Weights of a small mixture-of-experts language model, trained from scratch on English Wikipedia.
Experts: 16 experts in each of 6 layers, 352 clamped SwiGLU neurons an expert, 2 picks a token.
Below are experts of layer 8 (counted from 0) of a mixture-of-experts language model. Rows are named router (the router's row for the expert), gate (a neuron's input weights, with its number), up (a neuron's input weights, with its number), down (a neuron's output weights, with its number) and show model dimensions 192-287. Each number is 500 + 50 x the weight over its row's rms, rounded and kept within 0 to 999. Numbers have three digits each.
Before each expert's rows: "mostly gets" lists some tokens that are sent to it at least half of the time. This comes from a sample of Wikipedia text that the model never trained on.

# expert 7
mostly gets: " with", " to", " as", " on", " in", " which"
router:474513557547466578493428581575615527503563430532564495480549467531529589582541393390538547510522451479530557515455545517475473466532517506412438553580505447513519450534583546494577600554421491545493441567518507539487487458511489493589437506528406464416475491574456544515552487574486593589
gate0:540431508549525435455468485461486537430607596489429557527533481599444533518544485398477507456517391604455456463513509605536492462494491492500507480503464588476507525588527510453425563497489486484499506517511463516520417492549519437565549539429444526466575491579480496396547434556457556592
up0:472434505486463476568526528532488550565499493541459438474528584571482580534497496493537489560484382429524430489460551506545451504524503433550463492481513521444484525489522530566435502509468512510450562507498438372537509552462467540545560487501436460491503487539399524543443470410481450496
down0:482532572542529502539516545588493470446513501481384495502544508480441474559494457564463563374465489412536473560522595464428556524529497466437577463524528500416465478531438487511442346460401474476440548499507416408395592479473516539503556483518537407447388486488508513448480529559491525505
gate1:486547396412392465461488520435505466574450501466575593446498574507530490542465503507449502546505465514551465464513532473512549381442498443398463556473507477413475500523434494482579518523576513495558506462497490458417545493480529423458503563585536542466538503443515456459453467501453500492
up1:560464462536521527495522423479510472608539498530512507516541508443426498418450527370523575491546536488531552496516531538448458476510550576454502540510535503556346437486566506546509444471344440455531513511540528374519577463520476460472506502500506538506558501495506534485447491493578483476
down1:455507541522462601526519490536446558442482530545530539531490501520539490452538563575438590470429579532502496566452438471577478503556541530539528562513484445483474482565486372397465464475441579651505429583529399447540505447511539486395538483507438508526453590496418495512512394454399437528
gate2:548522520560425514520560583406492522561526455487534506556529529395515495463563521482535518473525485568401524463562584529585462507492516487489594516544510440520510491524520464465549530540480471552487500554437448398469521431425489482517494488442416580527502437541483408489439474556527439482
up2:441533504458519446554448515451499536440503455611473453529535509482534535569439345456490446502531540475528540539579453458477488581421503615505397472411469443433513489559511459383481567407533543503488472507538447522516454511484532525491517450531513575459469543436502506480478499393490488475
down2:449476481509531543532496527443567517546534532509549478575623531478444519493471431632554549498509517459498481512579551518500476475586580614511559561533459463498516477588564505498554502511482474570525511544450426479454534356468490538480537529494446515490501478553472532560604434494574449439
gate3:467539557522458515505497476508556565464484611542586511429550510497502465443507569500430459449550594578543543493425539538438454466519466510585500566450476538433539521482551488535475552547448369468492448451526511543444529484561512509451490460459444547421529419491466525549499510478545441462
up3:562489508488448595504472498519504499528503506511619511598491444539399542440459526482512486503443516599461525502516454500549450483489461475488561470418452477581545492486528525470529531484532595451538533562523545373500412521488523458457475519511549494504431497532459572580429510451429525474
down3:544494561543528444470497503522543400502560527452465507481571562434457573443568558522443477548484589529491444482495464504391564484551586527446539498504459513510500510585574632503522521488578413527551515434500513521432557434597530493447511494497422472495588523535496441551594566472433453453
gate4:511523510546478455526491491471505465564472447482489451461508521487560466385521636375484578518637488528514458557533487503559517518465512421556472550462570540513476509488480418531522560514520441549498497538502453510388587500456474502491456437500583520407427469442533470477502502569489518518
up4:419544560550483521447515550411560565481449536448474413518478431497557527472340566535413509522507487448428538531507521531505532459547567507571500510503560472440388525512497542470514567537438509468533472463452509517425438478593455458534552592531539500472403410493460528478461541478473422518
down4:581513544601449556447511479474501459520549470440511501466458491483404489544528464505407546477535484554529492485515527466421531573611516469451449485541524505538425466628530441459492559501530549532610562497577503543461541383507429414521587390461509462527531490501587541506574550496384444516
gate5:553476528528498522417606478498487549480547541456473546482470477582553551531561373527397540513551507461471559411514440539488553484556500419545516497420521527448566528475566510433504454555533441411495456496403506342468531447568468543453584535514479449534541539560499453539469614444526454464
up5:428578526519532557522531467480482481507565517446548534490397535493514547506537459474528444485514513452537453536484519576473446453494497515428510445585447495517448500421481466442508497588531542512524486474448495602468463508512448549522560498509533476518486539399467549506417455528491532468
down5:550488520580519545507457429628482413404480516492449491561465527520464511406463381625487533490412541494495523578504436421543508469472542462461477563451442405444514425437566414416563539521465448521524486469590490507471568552478350476505523485432519553496579548532619480453555487596446502574
gate6:509572518568436470514495438514486473596525519433484481531502461510470469561501485511467593615498506454555628486526541430488393506486476500480468465486396476465479508615464531411491508528395396446451510470572523451425514549455415443464359541461404608479498482564402454464463509467480450453
up6:528496530472443550413528502482504545439558467572472508524464545419500498513531489490510533537547537546423553455595545557528428440527483540546417532508474559444474508502507555421456512487496432527449537529440461467466437468418502519429408492478376600492383462524498545499528447448518502425
down6:436508500541501500512540471446574462526470522538524449503500540511558417505542490572501534532539537486404321488523467551388500459448554461508492432524523572466501463509486478479436411456510516519467553483603524482569468554590515447498556493497474552562554483528541446508551485500602491574
gate7:501485423509532503496399497482524515464615542468478571488534527429458478518502531444473485557433535505434411516511490465465471652569547525406580521574509505489528420457461517502461588489557504590486501428554447483515532514495510534412475526543457522524486480552567452469539515453510513518
up7:616539454486515454464457636491504443419526569525469503503522439426497473470500435581482533483523471582445533527471514497492465507439520482366511468563515477501452494530495504501492506391517488384608487491531456582472494438445528529455426491515489476513523548501563467509577486507472521529
down7:482429446511472508476440511447472463446454441589393447463502445509448402404566519462498496486458451451501539470521412443543563484537512480624506459515453447428434508581486458543529437499509468546503406544493562467511620459477414457510566470514456519453468557416605558474467412482537471512
gate8:537492551425482474483463490482513505480477416427495501507478479552587440480504576486519438470513490614482498493418533454502473461462495512480489445587431487572532455493538473453537562533455508576516512600458471542570574518520538532488598612505527410471562551514486545558516574468496553478
up8:518411564533456557553504502393551463523429516477408430514385554493412431562443510492601562515538503570576530421488465558559488572529565540495470549619560516483458496362527486581547463489573501527526426439440470491450483506507504474496461467516460482596538504566423545421485511501497520508
down8:488522639521432501390504525565496454419524476562560534558530460481532472516453475512562522578444534565502534601465513509630560521566534508577623488482530473512481492330465518451512433481541508493566546521511534486543456452504518475468531545503497506552516434500586591494542572552495526461
gate9:502523448509530476564466501551495474581520617526559614492469453504511485477566369464538583468542503574418449492519488499481565521528516474519502506560523514528388554561433551578518517554512441472486512679497570560449438481542493494497540542518557529433448463411531569468516499467520467530
up9:519495518565532423487481600495532566460554435413496466502506510568430572505527495487518498503558487543544371582569522449540443532604491554569581542511514526483554455529431450583435468535553493420589479505520474519500461457520460465548519409499490489462518422479552518469460523556490602537
down9:498519549519463517442539429374514422477494486433479500458477529524451500454467483533518388498569491525567558507489558450501411459546476490505530542472511567500504448571459495500502398579535551497576481466530574524490516479525461542549519494528532530454551484478630508465522440555452352497